Weights of a small mixture-of-experts language model, trained from scratch on English Wikipedia: a sigmoid router.
Below are experts of layer 3 (counted from 0) of a mixture-of-experts language model. Rows are named gate (a neuron's input weights, with its number), up (a neuron's input weights, with its number), down (a neuron's output weights, with its number) and show model dimensions 0-255. Each number is 128 + 24 x the weight over its row's rms, rounded and kept within 0 to 255. Numbers have three digits each.
Before each expert's rows: a language model's description of what the expert responds to; "gets" lists some tokens that make up at least twice as much of what it gets as of all text. This comes from a sample of Wikipedia text that the model never trained on. Tokens count by the router's weight.

# expert 63
Description: Digits within numbers. Individual digits and digit pairs inside numbers, scores, coordinates, years and table statistics, e.g. "2–0", "−1.2", "2006".
gets: "1", "2", "3", "0", "4", "6"
gate3:104095153127102139151110123105118150158164150152133134136105123135153135119146144104131135158123128118129116147128148124144123126119130162120185128122111148202095093144156148140128153083074150154091169129129100105122105094099156115101106148107139086112116117126139097179110135111183092164186118109119071111130107120135119180153129136088123146149124155118165159127117129120144145116185154108098134151112166148138095109098110153116130110095163154102098138107139102111101138142110109172116123149141109145098126137143111090129119159127176118201141096113144151158120120134106100104115147161155128162133096160104158140115141113110127136161166123122148109156115110125131120133123141126164142105110092194115114137165109095138112156139108128084125108131169116153126110116104107
up3:134154119127123146144116095104110099152148114170153134143159107139188103143148135114122196115085108134126169136139114109136122114056121158113168117111125149124136135081149150159091148114141136153135165143125138142104106092143166128114120149153112118122127147122186133158102162146157130148139089166144138115126117151115113149106133116098126142138132141136104139157143128148105123109171148115096141122131153139096089104117137100128160122079150151095131143126145090132128110138133130155162090159142075117101107147151140072146165158141134120138079098107166123108114146180139092077124147147162153161127118143152117142109088115072129098140169164137127087121101122142126144125079111169110141109110098169153121155149112111137117176116117108120145115098140132146113109083133109
down3:140146136089134144111126139129201129175149087113148113110104164109139127089080109153170146102089128118146109131129084103134156100125126118093129148154101151146166168141135089152092165132118133124112125125135148186090143118103108124141137110154136157134125128106176153123098091124129116088141149125167136163167115103115113131146124122141106169141113157177118112175164153165103145128148129132132103093171125120088126153116099097128129179161168152123156097106129179112122091116147148122090132119112156125136129112095125151086106162088112137135094158117103136120152136133130111162164136088132120106128127110157124122098121138139176133114104144143120136132134074171092167159145143136097097155108100125129171121152154128139142131108120119128099101126102094113144136141083129
gate4:158114148152132176081127115159109069168118140106119162127123136169173138136173138081112143136104121104135116144110121101158080100122140093104141147104115106121167129128139101130154113108114103099132109171162104126133112162135127201201124151140129130118137118124172082129127173127130122095130164133184126140153148149122175120119134083136145126107102104113127145161165121127102119154131128121115082106104123105146118111143108134133172089159103134115087134147155105175128106139153149107139129161128156171134140140144110121142142155135134099103107144123124144128120098143149132174153102129175148102106113123114126145101134107118155085108136131133139122106115115109130117144097147128064137137108162131121082138138156200134147095149116147104109126084098124143104111119147118
up4:091164187100137122094125154132099129143093133116111108142141131146131151105096124106101146122141131151137129130154102130133166133106140166095145093161093145149140146128112120093141164101177091106174101114134112107157105139104166149073159115134088141172127114070119140117138144130096185142132096151117135139118147141145145139107125106086122120140104128124090117176112142119175104109139113166104114185091137161174130123110105148146123135120148156142092125171120137145123108161140136119098142120109120129125123096114133136156141136103111116138094117186151091099176113145132106139133136092124109137138121155121170141113126104125071142175130122150103122093140098133126143105150154152117104119101104152146124118128099115105161115200099139179119119143159079122137146137116089
down4:119143168133160158131163104126120183127149159128104153120122168119124136153154101110126136116112168118128126125102098129153123084134109113098145111099129127092124127129150104142102117139115124135162148110134124141174142153111123117103131123142142165108143151083140129121091155063158141089121172147117154124150090140092141137120132126105140146111140154125110107121085146113104106134157123148158129144104098178122141113128093113175145105114109152130149145103152121160144142145104135098082129117155128139151096061119114137148153079057171176124137111174138126137141092133166135143146122130174123089136150100112102170127155142139151109096116118122114158107149111141138125115128106086145117161112103176157157176085151136124167125157156128168141114149184170143099128102130132
gate5:126147073134135163108149122130157134109162115088136112136144122098176094143092115152126134127099137111142124081124114113154143146108118146081104125100129125131089117161147108106134117123160080117176129104151096149148124128141115154115145164125089116144119120147142093131152106117143124096116106097172120150102084141076167138120074084146174143165136132112138158146107162140135169115157115127104124126152122116111135087106091146115129089141142082104146143138166122119123099111106142127114129135156115169148103123154173163132141093108121144125151123117138096129139098110090092115146121155120149118133136147181137161130110142140123111115134163159177117107112154114133133171169133116124117092096098087192150152130116107182089155137105090142131108120146128137173154101159164
up5:112075164125113081140146145156115095147143136122145123117098148148091147115147130175109108109161103160170134122161111127128104150143120122151132118148154103130106150110110150124177128151078131132106109157130137096110116119142131078130114100128155140116119099138128120128088130153125077126106127159071162093107154110123101139098144177137157139133121115116110137118119125120101135135084102160165130111105104144108139131169138142096154083120126100139095140119120163139137167124147104136118123111096172163130094132132123115137121175184086125136107131135159130154064157127175136127158122088121177117130151115124139126153122121091138123131137115166075131128163131141148126133104121128134145133179182125077107076145141133137154147115133121133140170199085138119086115130120100
down5:114159126143139129142126111142132181108153151160146142148120114137132156134108129125116153138103139109134126136125121112112108136126093162126115139137131151119143122096177115159136168100127112103074112089129107086075096127082155123105123136150107143154100122146150120090138176143133114153144139153159152062162157117136101108176114161130138120144156096123123111145176136071115144186118117127151119134132151186126138116122068149168075093145135131156131126125151116135176146114108183112097139138091146146155122130125135134099120124144159123112130150164121091144153155169159123112124108146107098114115168110161096148091117172158143090123157122149078129141129163166146109085127074118129153161117117155121108140140143099086107135136129139150124132131102087103113121139130106
gate6:124108113138158203119143104112135105161131127155114149145142109226145154164106162112106139122142136100130150130178130175080094140135137122098140170134088141127115156082187137112104110125106148118121148087124129161141115146138104113113137151103082164106121141117105099143104107145145105127104128140168127111158153119128125081118094135160159150147175085153124119124137154131169149102124148121116114147112151133139163128107120112147117078154150125159132129162097073091129097130119104154076172125157129157137139169198104136112140153157134116103121131099113116078118132116124142154148138088146136110110113120088101112147105139138119153164148146124144113115150137157116123152144129139119129138127153121096156108157151115116125143153120093137129142103119117134089120139139173
up6:127128116120119153115112088129153102132139122127141128181180091169111137171124079161095127125129129141093104121132144176108120157121124123108140149135093126118112141114203108159141117120117142093111115102087123173131115144114103123140073121133113159115106120104118095162075099158133121151122150161147094137145146119154142099135120158158182148100139099157146136148123143141172164139148141115100116112107147110122125122142123088118091167137092092148135155108123070135079124097125115179113071135115113141146134160185132110087136138149143071145111123114112104116135153121153129139144133126111142160105134130109121174125111097092101115115120181126138132137144144140132104122179153122120116153126110141170131122131159098108132112125097145191128137126118138107088086158149124
down6:131150123159128097092103150097117081156099109129092099107139117130134132109133135130103109150114173110107150155154118135142137141142111122136131153109147086153091155147046104108123098098141123075112119111147116123166136114139147104131127149136152136148122189130148150149095100174116130089101127114140170085168119142158111136134095156090148086144113106125113140141145112094157131130139144117100138098120127152104129092114120097080087108161148095154079139138079166103110122137159164138157178124157109116136116105126146137146173146076111155154099136103097147116133109119122143163101123119133089142162165164130142130162183171170122136104162109135112157140108116109110134139081139103132167142135160104094096149109125134140142117137124155131135111117100133116128137096148133
gate7:132139072099152145129151152114132124112080150080158151107142134147137132130070123183098101128127134180129103134131165126170117141102109130102123128143144144141155161159117117131135142110161082164087118148119127139135129173093099155154102102113139153184130125116088139111107122121153158135121159121151120160108149124158114079136145131107136087147145157101148110135126129141103128122119146123109149113101145127140105157097112132156139115118125115121119146121150161141108118100155114162144130112114144075153136152130137133115140114114167106112117103087128170137078113102148128167124147131107137112107091145066104107161123139162126135117081167143148117163108121140116084097092142103134140162143121135104106153093129134089148110175179113115149139064077138131085143157134081
up7:119102157166078081153085117129091151127171144155105158162124084145151124109157114121119165134117129109107144127142128136111107148142154119121125129140114131084164122104120154111101095141105160104154128134128130133149118070102118118098123140142118137087089152114114170111144079145141114067138123117107136122130131135121129146116127180110101110116121108163112122142124154119121133116127131110172137163135082128103154130146153117100150127134093129122168151134110059102186119142116114128121138128134101152112134123169084115157141147151065128187096107122105066107154148164107135108128133132170079160119166097155132115079136129131130132148158106142104150111132141102081131174134105116146098118159152095146130116151158125121093135091109142143100160115176134140111157134120116
down7:125160106097125161131164134147138100112137159125138095119175113113131165115077133132149087145102116136096115186113101097154113149158130121111147103133119135138104127122122102122096156100181176175123131132129115128148083112146103080126097104086109143148136124106135147105087110141116136157086072125174155098099151059116137106134119133118131149114120143092139123130090124129129101137109142146153128149143133112131109094120156127153149153147134131141125136122128094118085150158186132116139121176155125124104128145117068107149132098155121119112158156099128108097104160110129130089151147112148155151128126144088117107156113125141155151160101145154135103100102110100093141119102114155137110099182100102123130077107110123107080143174120091110138122147088139144154108148097154
gate8:127138112166148125129160140090150100116111096138134103155133159170168101124133093141115126169124097107105096160111154118116165129145172142102131105141130143126129112113151127149151124097138105126143175161143113151164128137085094128140128156119153158108112132162094150135117081134073092150097082109125100144068126142147112146122147164146112119134154123111155161109134152132093142159147201117153133125150114081146093105156118087119157139143123089152138116141131145073128147090133133141127150108117152165151126163152161153113122184147132146108116109124124153073110117146168118161139142144158097134113157165120127087137152117131097124103131167159132132093150123134131119094122139141103123146147129103132125140166101123114138143146122096117095152112079152076134065122153117
up8:122121112108141127134130115164130151129108124126084126131105136115135131095058173169118109085130136134160146165114150086119106099137147097117127131121141164131168154090087111113131080152089109116162099142115135109134127112159132131091130132137171105124124156128105096112109144134150193071100146136130171131150102132145117162148163094137105129140121134158072115142129117113136105125125119111129137150137120152128136123095125179128171106121141127124135127121176159120150117169144161124152083153149090146110096081093099111117156100154122117150131124171105111180148128134147118088087140106140129071145090085161151121084136095116167122126099094129095103104112131077139145151133113095143086145145134155100130115122121146124125089145103155157126118119152149117086155127115142
down8:135142124155106154164149142128110139098070108097106136101102107103147111086125091185141127154096103111116149110153173113158127154174094085146120139103122108125132120150128117162071128117122208134121122153115129100114149139125116124135086105092135070159116066115142109142114158128181107103104131129177112125093148115107134086118131101128107157107145094139143110143119130176142167153102110128112136102075148112094182106146121159161122100132114154105161147134131134140105106087133120154147124140134144145135104102128144140132129149129102151097118140136165130161117169122127112139115132145119137152148172100093108139118146112157124096154135122127146119102129107155126147111162141128106141144085165114162143126084121073109124153121159096106116116110148091148090130156132128
gate9:142131108141141113088102151098110127099123147160112136107138123142122137149175124112142130101107120116113132086163154166174183138156092115150055123147141135125112133127113177090111141108136100132124136167118158116146158133140124139149147128166080141131136123098126078150123099148115110121112140136154117136100131099114104140134133148123129100131128122115162138189103122122095121146165130160096162151162098183092182137146140124149109077089117091139111110162122140073106117087171125176170096129117144118136112127171137146152158118116150117138115139082139124165140076131127116104142163123157139118181125102113121144141104159083106117137158123148129114115142149106107111135137126093150121129141116140142136127129112096130102143155140135086106121111114068191144126144143086
up9:132119104092131144131127114105196144101111117134149130124134168078131101140120161111151148108109133128107153135153167165101120153093092148112077156126150128114099150191132124126137177105138135085149114140169112110119142156067104097144131116133114162147198137126141152122122141120096121169141130150110097096094114154091124126159118149142121080102163119170128139122120148085097138131116105141152163114109140089103081116121111141105159145121169139122164120180146148151137142112138130112113137108152119131130111150129092156172147136162124116145076093111112115147109098107101121130116151138169123119103104116145144109136155172148102143154096133118157169160129120154166137115108132120146152159179152113130138118153137140069135139150112171131109123132135117162144126138130085
down9:113120119146133114080108108163131103111142139167124182125147140120079153085159115094103155141126115129075113138135093114123060111109149084098156159149163171127129145099139117100130147142153134130149126138120093128131099147114106108111130122134125142135100173143101124135134089145169147111122094129137072125124120158114122148117140134106166139143090140114165148073095173123149162125122139099140136118146112058098139125125146122102159125122125102130132103092125103137097103158101134139112190098143110174156107122160151088142150114133124154166088124145120132106119125195151146111146149169130158166118097139133101128159164127115143122185101112124134138168148094164106134145105166119144128088130129118165143133136125105130103170112094103102117132138120137135096136123155129
gate10:077103144101120147128126138131097106117135142122096124126094068202152133153110163123063124108129133123072112132145120171109169163138126165115161119137136135147122155134107195160132099137126171104137140102164131154163116132108143143112132120132129115158107149141109070159105098078126167135130088140097150115132131128175129152129128116115132183124164105138124153089114132159132115082092122131131103151139131124134128132107099127145148143170131168111126131137111100111090122164143111110082140086109101177118148155139113143129128133122163109121159127088166145120143150131091138106155108120154110129119128140108160132146159089120174140162134129138131146134073133118143115144145140137105108130121097138089110130095190120103133130124123138191155128103141133107146116084135145
up10:092056138160184130129136150155108112069113113154097113096127073093143114140103151122139145142123130097123136156148112159118143124116132110117146132122111100142100111088129168198126140144106132109124140098100120118141154175169108131120133106128150117143137103105098111183092153133106185135101118144201146138110126125107109108102130124105164166110136151140140117140120167105124133129165104165159183130152125126125127133108162169141133151082104117136090119151140144126134164132156070107137118111123148135135161122131116150128118122101120130144118131106129136130141136159139135118146130110098169126134123106101132134098121111158147131187187142120132167162132120192112098084147142115142154119161131145124169105137151135142106163107104129172101098140121131136150124125091094
down10:140185096115092160179158125129184168149141131123114121099111149159165110119126136138198102110106113128143121162115119147134137168111142144149107192166128150137102155127166132194123154089111093152123126151091136158120105062185148125131139115120077129126157147119168149121091087148135136147141136140130122119151116103122133106172130126149124134158143084122120121155135125125171124114139129099145096139126137128099100124136108127126094102133149109113120116094119133114126152122177137164105108157171120143141089117150156131144128157107121142115146135108108065112132121154122132140144127124101147124195157109165102122106144116102116149133078137112139119099114112090138129156122145141116131117123083114103161110136165106178154170128131114172129093117163124115118105126119111
gate11:155155131151168146116170137090134075152086128134126163127128113135142130100155127128103126123139141136069091102120117119161120153142131178133121131112100125090130130140117116086183139156161145154141108122117114142123141125119102126097103132136151143149135123138133124132131144104094160155143159117164117129164112081055067125117121187126170162091138107140187094098162151156188126157152141127066110088127123145135115177108125141109117121167127155105129101116098121139132118158101138102136103103133190138122112105136118114125137147133119184096101111127106138159117122123145140114109157136068159147132161103130151114100155093148111112082167138145122111136112147133104145121139129120112129161119129113120142147128149137140143110114124114128115128182118161114130175108083122
up11:166141169141159138133162150120126112108107121121106162145151107142165170094171133144124091123129126114107123103104119070117093136145134156138136137115090116129105157108129120113163127164172135146182098134124114140113124147128135119105126132115147149125119129161134107148148158105116142133149176121157129153148094085078097129107140141140168169065128134171148104081166140174160121163146110118088104088148115136151127165104109165122144128188100133119129104121110108145171131154107131069119099103147142135130114107132112121128145145138122145077121102128105141176127100111154146088125177137054127137115150110137142122106133106136122087079180161148168136138097131123094130139152100115134110163105125124132122153110139126120097110113122117155115103157122159117129128109090102
down11:127128134143180133094121146111137136170121164115104126144106134149119155112107112109181108138113133137130118069135107152116097117099119127140131156099132132103154142108132094089125156106173198116132137136151167126118086145122155159102146146151104137133139121148143092105118128178103181155130122095107158106088127153096203125122117117119137162133108134139165168141137111081125146120145173091135113107130133115122114136095153120138104119124106124166121144142148123141159153140133123130106133071151098163129129151184159101115096125102139138128166110146115110153158118154149140137092137099152099116106154141095095109121140102121160104133093121171071125127162095127118131142175108078161121130129167106151126142132092085114114085083134129104152153122090118134123140125159114
gate12:165125112102169147114108105160127131092131123152151111122141122109182145135099139133093162109128119136087149139135108159106146122138130141124158163128142103152102123090125092135131112122139145098110171112138166148139132153117084171171141114129172155153146114164164181149117092111156092144127147129083122164136133137116111156154089137118158097116089117123091089131119099140111175105118124093144118114083143106167115170111111113119128116155100167156153125104122111114129126127099138135108142143156149148172155098153152150125105152157177163112102122113125129176073134123173163106134125099139136108109073092158112109088094127092145104144131117107165124125105129121110099091137146090150118140121147144154137157085159130119146119158123102087119108143141162144132156100157104
up12:085132079107108104137099119099125097104102125138141117165170103145138138122107136156110133137120135086122131112151127131126076109125111151121178147091097129156135102132117171147145084133101143108181124094119113158149138104098078168154127110110132158147115152121148152151133135152181068154115115113115120172132150119156124141147135123126120130160147149137125169123159150115119165109143156152139145132074133102176100120179132155154155155148107126151121130083141093092192086106127102094092140126148137146145142163162148189143146185118145124146139123073160134122099163121119115149153101097118101125139118093150119122109074123146157145124104122120120154130104137121151134128118160138151127131126131153136117130094110152127141110116123123158103130134085102132085122096103159
down12:125115159136103143130158149133170106141144097184117118117126111130184083146140135100129132120115115141129106144152128101141148144160100109102125108103162131136060165139120133104109153136166134152098118136142072113134145091155136133101110158108137111116124110149123089111117102143154117125093108132121106126130114078082111112135142176179110095168104158109123118143152129148169133139129130119161137172111104158143101091162113139115153126088195120083116138153130148146108157114149137124144142115123103092076117119130140148086132161143149095120106156132123078096170176169120136140101131128077127119141105075143120120155158135136127149143136132162100121121157135101118161140140106151133139165125106111144108124164150126095140129145123125151103102195109131152136118147167088
gate13:130166140131024144159151156126134130108122084160118130134143123090090141147090136141092144136141144130162082117104070136134148147121105080084143131096115118153119121175134135119125131149142147132073122124130130139133129109126104163119137102112134119079118131082140137132105091149137077153131110150127137132162167094165094103134115134155126111112189098155131090148172075117156114112083153100153137120136124113119130123136177122139105172163133127128175136102101120111154141135107122145130152154123148134156140099146108130108137111166138094135067151174132112166157129154099113143116132152107132086157131116117134110120126130150149151103126154085120139140115122100141134098101121142144152139176162134132137140102139101145144113094110146162104097124132094112150111101147131
up13:126116120110213094121123124082136140180154157081107133121157154133139096111139108112158113115123130112068181128137174156117098117133150133157111126138126114143163117119140128142136108135128127141143127075094126116146133153120159111150120120169147123158147106146094150119137157124138151122119156114102089146111106163081157169100139116131150135154030179115136130144117153139092185112127098132173123126122134155159152111128083113104124086132138123138106132123112114174140175133167119127128134137121112150113116121108126101138101142090117136136180112139120142096096146101182129097144132112132100144093131122164107148145108144117102115183136119155115146109143119124146113128117127095131123111104100087107108103127111184137124135126164122066126138127150138146127124169131125
down13:159155148134089122125153138125147172103106114100124101151103116111104112133155106138058125176151095144180105103095180099081128125123128054125131117136094086114114120110164114095148106167146156120117152121117132101123104100101131097119151117124146142099122118122127109137124129090115137130156130095131126158118116150122082101178140172109119112131128108148163153144153156095173106119141117125097121096082124103131138130150166138148127142105119093120134125112169134140101126128111141134126117081165145133150181132134123121141107106148146082144113128147110102125132129069131153110118105124083120114094124134121182122143167101150150135121117165115157104078171124134085130148108137080148118110153169154158077136114117104126117122077094109141143119146132105096153136133146143
gate14:114087099078105116117098101128098151128166123156071124141126106134086103163128154134109106156151093104169111071123117176112117147151133139134133167097151159093150109103145137109122140133060124160141140149165162153151128097118170169116147128079131122111154108158157154102135129135128114130132113165119113121158158106158106101117106126138118091128126110140178096109176151105112150124108119145165110132173113148089152113123162106159102109156133141146073139132145165104128124138127098120099113129124116168153100157128148104108133128119167137114084142148134078143139118128151093111134131110154130154111148130098140085151136136128154097161097141143105160163131110090153107128133139163162102125136122126104109108133135162104155101134128177084123145128103107153169102147122120
up14:134134138170155107112177136081096169122120146108160125118128125118125130115133120115132115136122098108081118156104137113124130160150136136091093099122106107138148122117160127128129155098185119133089144143109108111096142122140136108157143153168157108141128148097129146084112088126164144120123135122117155130131149128116130153172105165138130125126153143174108133147066141126147091162153160097170128143117110100116137145146115165093105112116147096100147147112105120120142176109162121152137112112144143095108138098128137148150098144106123129114154149120161203043135139107184142123125144132111101146138115110113116176134108123146114131093160143142140083151116190128061119110069129098100118134107147106127164119109100108153092136099085144160138114127117157141112116126108109
down14:114144141134128128123175165112119117134163174125151095103138123118075107155115135120157093145178086116129095169096135110137072075161127123152139136125090119123140075105126134146111121140143153141126114182137142164141122171158115135125140105113123129101090126144145098150160131143133135151131131130166152105123138142121083137112115150108126124151123132093096125143159124118143089084088112125120178110147170110118114136107115172153144125055108120125093115114140127121142142112152115083153122127144128160127132095100118172137139106160135077131153128078128153110108136113083155141101126100139107119104122154100153067180126105100132148118129123062163106104099096132094082140108139142111125108103105137089120122102129109131143125118116110162143121099129120126079130170105127
gate15:126135138114126139133101108116087130114107121144143116179132133160124137091135160141145136122100113052113157104142092154131113143124147120156125091102150108096134137117148147158132133111140141186162140129089110102126130130124146124170107146149115131153092130129063168139125093170127115144126117150141164154083146078145121128089120148115142111163103162112107094116139150118086123149122141162169165148118122157079113112111156109141147113107126084130098136123124128084081117142208089137127097130165138154092139119120118105141143124145079131161126117108176088116119163134121101124130172118126141168136095131147103137148101124130135139154131150134122137103119124131120068143119114082126128087142126119117161142137123084105146080116175144107181118131163116123115130111098101
up15:102167129124098075110123137143139146118126085127101087093092133117137129121140120110164150153149121124135149122123149107095131130093129150171122119152122109144125106182164126114101086119056125097113108153155137141136134108181118089136152111179138092115142133101189116109117176087109168169147147131118107083153148151122097170113100109150099127113129156120127140114156140134155108082111093106105094118127122128099151108135115132152099121110139132157138116114126149151169109117110100133169150168090137138150140099135125154155156110131153176110172129129091170145145108081138144116134113125124092103121107115162101123108146114150119144122103084156136157130115120130143189101120089127131141103127150118126136099117119118152095152106152128085077114148082133158143094117144134
down15:148110106134096149178127085117160115134108094080155126134117138140124138141143117156117121155139134125120158149097123156101113097161107037091152159086143142151141087127173143160138143108140130129131138136114100142126139163060152129082153130154145131116139158154153117138121169120133136178139133148148097124165111179111145112120110084123143144149114127110093151117132106125163167159136164109125111152118147167130096145110136146112108118115113144147120121118150150126126158097094171135131110087091127129126157091074153128137096108107129113108165145136135111139141117149153112133159122149127159103138120111109083134162112162108150115170133162117115116118178149168162130157144131091113155126106123150088163147108126169107139100122103154143106148127142101143152115142178080
gate16:105155130138147130134090126101140124149163106124135109137135157153132071139124110155087081132156129118140109118173141183129092153142108116161114128141101138119141098113146164139127160077124102204080139124114127110145153129100136140118117140091131141153123118152122161118139140101169093139097113123114110124100128115115126093102125094081140119120114110112145117119154120184127158154094099123095124131158082077137140151152112090130119119121102128090166131102128121145100101140133113156141140108132149157149144125131131140062120132085139126117108116101126172129149135074150128182163099120157132153183142173121131101149106146080138104129118127159150133132142125146155127095112181105111120143117163086132075159111136160112113137146133097092133167093104151148141109130136105
up16:166107128163127170124159125184121118087108164151126161123115141109083181141118142133141164159141130105092111127144117075189134100147140126106122113144165118093166129142133096065103141132112129137131094115115152114155141109127140151133095121167156138133121108137133059108116099145164113120149143094091118127173147107148154131106141159109157143126118121154124156159120123084142098149145101122117155122116145137104113100120149133101108085175179132145098142143116136136134133091148126107134132151180127114158152170149145130152176125134143148144153102119142137157083117159118136135140178100119118154122109083106123119119164121111125151094092108109140145126092153104108116134104134158149144114132149135102160103145154074127129137105116132174096118139134184153171151144125141
down16:162169143159124130159154114133141137111144144110142077155127134113142096086113083100147106102127160120141153073103136144092122120113153146115082138108129127161129102125187162111087138164100151159153076162172130151146114083121123107089131095128148083126125126106198124108152124135139067123142138111133167132147121113156116125100128152140081135119114102125138149099113115120131160124099168154121151113117098124113125109167081138152106120125127191139139147121133160109114152106108135135125141102154155146108118122137129119154102112119139121180115148140129123104133169131084136118146177132141117166106160133142148142129096135164176112113172128091106127085137086123104134138114125145150106149091125114133155152135120099093137143084101137148163088129113164129142146151136090
gate17:136138159106139116151184169102143138143137111137140172095152156159153065107125116140125105132104127174161097114107090111107128152058125138161127131152122116126117130152145126105115093154097136113149125130160100106128088119137098118149116132082139151106175104130180139138125084129074106121095155120112131159139127124118144141167126142129126123110101137082127148113134093127127115145106135138084146150088178146147127126144136066144144094164143125103127125076073128113128104131174138097104099129127097117129155115168179143105093139108128178118116158152094138143142075147138139160127126133082083117138165104117104129093134125148134138134162152147142158097119150097113115140135151122144136134143133137109111098161159136172155128140126142129178128154126125119147121167153150
up17:138150123129137087124107082129111150164121109144096182183141124171097137142139088143137145135147172129115119152156095127118138144134153167188118131152088185130145075099140172097134134078131146131149143142120112129161116157103129133129126135143080116131126128120094143099104128080099157164120120141126103143152106080113123147136141139090113142108131115151169125124117124086144107120158114106124136103170144162119142138131154139121145125133121163137158125109160124186114140127107102141152103145097080145144119110134094141096115114131134178144166155172159144159142102125155142102126180166116155149178129163101095081115126125129139146097110112155100158131174134128130159125137118145145104148111129113180089113117117106093127117138103119124159126087169154146102142155129127
down17:113119099111174154158111131134156110141131162157145126092103146143117120114174121157110130104075141107089162151157120119169094144134102146125110116137138083125114145123135128152154188125125119116082096134107128079095130101118161146126119119143147131119115114127161121131144118106127129135128145142089162110129152141139145151153125094135115125114143110113115109118140100103132072134138116138142087132095122132159101108137135115130096093103139124116106164132135105087157137173132167199150122131133124153125071135178127149147093146065125118082142154117127147113088126130121116117082131168132183109155132098112129132107109135134102141172120121136150129099095146126116174113126120120133144143155124168111067082161117086145069139109162122146134134052160134123113146110139120
gate18:139152112127108116129146115103110145104083124103107112141129122123125124130143084133080128141137098110130104122110106109105119119181131107088132148115127132152085109156174104102131132123119117133071128087139112102150134116122078121172094150127150137170112134175146093126116142071158128103167128119124114111093148113138212129107123113154158119130134121172124137177092142099146155107116149146125155086083104128128157168101140142099110143143141091173117111142136142125120103127131126126143147111136158120112110129102131141122141163100145116134126086133166128125144115120113133163135098082083106137094116139145059086143161088117126122144129139086140110137143128104109131102085163117070141136135130134148136157109142140166148156098095105210109105123157138133137106134134136
up18:114122170109134111157111138169151104183152091095094162123120122157117172119139134137129120098134100127139156140167137076171131144113127150163118118147109156100158117139131123128126105143145152095165147151112172115097092125126162153087113147120095125089120130113118087095159158126088095184096143153150172137157147107104087103132117134124071137118129124107087118078141124130141132149123134112171151158136126101141107121144151125178131144135091138176140162131093130101106130153120131098120142107098113100175173109168125128173153083154096145091126150122104137127093105136151096142120135109129151113119102100127149130101101126126117156136142132097094121099098132170156181104158107162152102137123129106132107120110120163103115130154156093094145144123118137114125112127095149
down18:131168130138143115108106154137147108122133159125110123100133157117074112110119085133133150157140088112140102148152113113129170163120110106165141142153095114115092110141153143111118153115129136066156102159143141137132119138105075147114131102120096151125148138143119121153142142074153103147170128069096132123119133110179130124108150100168146167114149122132148092151151138098167173148113130174127151131140103121110118137150167102150086130121164177104161092114122158136128107130105135116147157139151143140145143133098121117122074140144130099115095090140097080164164085123088098101114137116101134093115127149122083122112163112094159131119089140089098101094104123171103106139125156072115138121095147142163134132137148151120116070101118121143140129127144114129115135094139097
gate19:114121128122095109121157133130099116117098070157099118133121135119134136129130135123123109159103143137142140145119154101123179087108143150135142133152111125158156104112191107154124126108111093113099085108134092128093116139138164124134142089119137108096112128092158072116091090163164113144131150173118148129116117144149133164125140120130164116083102142133129184155094114156139127097115135127143112181130170079171125116167135142154103105121142117159139119087116145110118123112145170119193100120087112100137135125091134125120124147166131095167138165118099117113119090185109159131124147135169145110166104102128100137126129135142135149111142143158157113122134107121121145155175164119095142166136128169121113105120151145117071125136089135074110150125117156100088106148115101
up19:122123127099113107130151145131118100142100067144111097109105107121132137112110117110118147096112156126155159157154145099110150139119098129135117149135123124167139100143163077147120139085087124086120097125118118153111163149142124118159135097091128125106163138096134091068105116165177102126132143175131161124122118155102140153161119101117126129106131134125128198119105092193124103136137136108137122156126124109166147141157119098184123125115131121170116140098095160124143078115157167089176106095095141097095121106110173119105135159183123114168115139103099086139127082174112124106092113134168138118130093148164100122126141135143130112147130133169143103109115126125131137140160133126087142129142137170104128122126163117110073123111129117093138130152132118109096106119115148
down19:097118111163158120100114103179153099131111150130169147109112134146134147121129135110099120151085121121151099130160120137134120141125115091132125112173122135116141122143095107122101111112137151140122124127124100166163096151156113126125122142117142105161127112115137119145121161084106148143135121123121114144170114179107109094150128151116110149146123102124107117111139111094108140167112112128162081145156092144142118168095113096149176117146142103100109153141129141174104106135096164085093121156115157099154119179148151138146099119089152114155106131138149115122150190095138139126137148135153131121131140125124165153143199127125112069112152103105140126198141112120152115099094072152136145085109149096086117131081167118107118124140144147133120106062105134187103127119133144
gate20:174122150160141125107135107116153090097146126083113166144134138147105108112154085124159152097108098151128122139132136129102145143145169080143116119146142145124163167169149108127185088093130144090149093156074121188138128118132154111112157126149083123096168132159109158159164117126173158156130171166113128130148112124151123162155121126151104122134146132150113117159118120130146143128110154141114168078142128092122140134143127154136139122111168130132108100141088134106122153170118108087157137122143146090116113147146166144137158114113139091145111138108174153131094134178137135106126128121122147095160129101139139125124141142134114152123171169119138131147158138142120168112113148177089125149144134142182103161086098163153105142136118166084102158109157152148121152143141158
up20:123128145109165100152106198133104173121112113169118093119140130137118110125156121127139129089172146155125130099124134134139093135113130122137131132139109121081090129094122153102083139132174135130147120136137089085116110142131106163137131150093176120147141116098149088107108110131082134118146108124161154156137103103123101111146142113134160115118114173113156074116133145116117063130112114127133106129110079158119104108103142114135131144129109104111125149118153112156139189124122157121149090073129099103156150079078101068094098098107151165112087142174110108116138122158150124145137163143108136136108117154138143121147112148137104086109127142103132145108147155126116098156144091136160113146168100131112107128140173124125134107161140135131166173134120088072150104119130143
down20:122132092136109122144111136133130143117157115073140125175178142156141145129131116115124127118143128129146051165127170149155076108125138130100121136139103129134124138072166127124154113097115155155149136119145118122137153162128114102120143129140103141111144156113136139110100130098161071099139119164153111143140104144094113145092126119103114133158124116149139127142160084083182113148126140137093143119127114145126106121089116143109111130080144113130116168117118094134145144089140119144099129144153114162159125094105112122155097094109129176202105131148120087117208110134145122125190138110113121167136087148133121102113080126101112127163178142117135123148181088135135152136154157142151145111107160122121100103147157124085149118101102137127121141113130104141126113141181149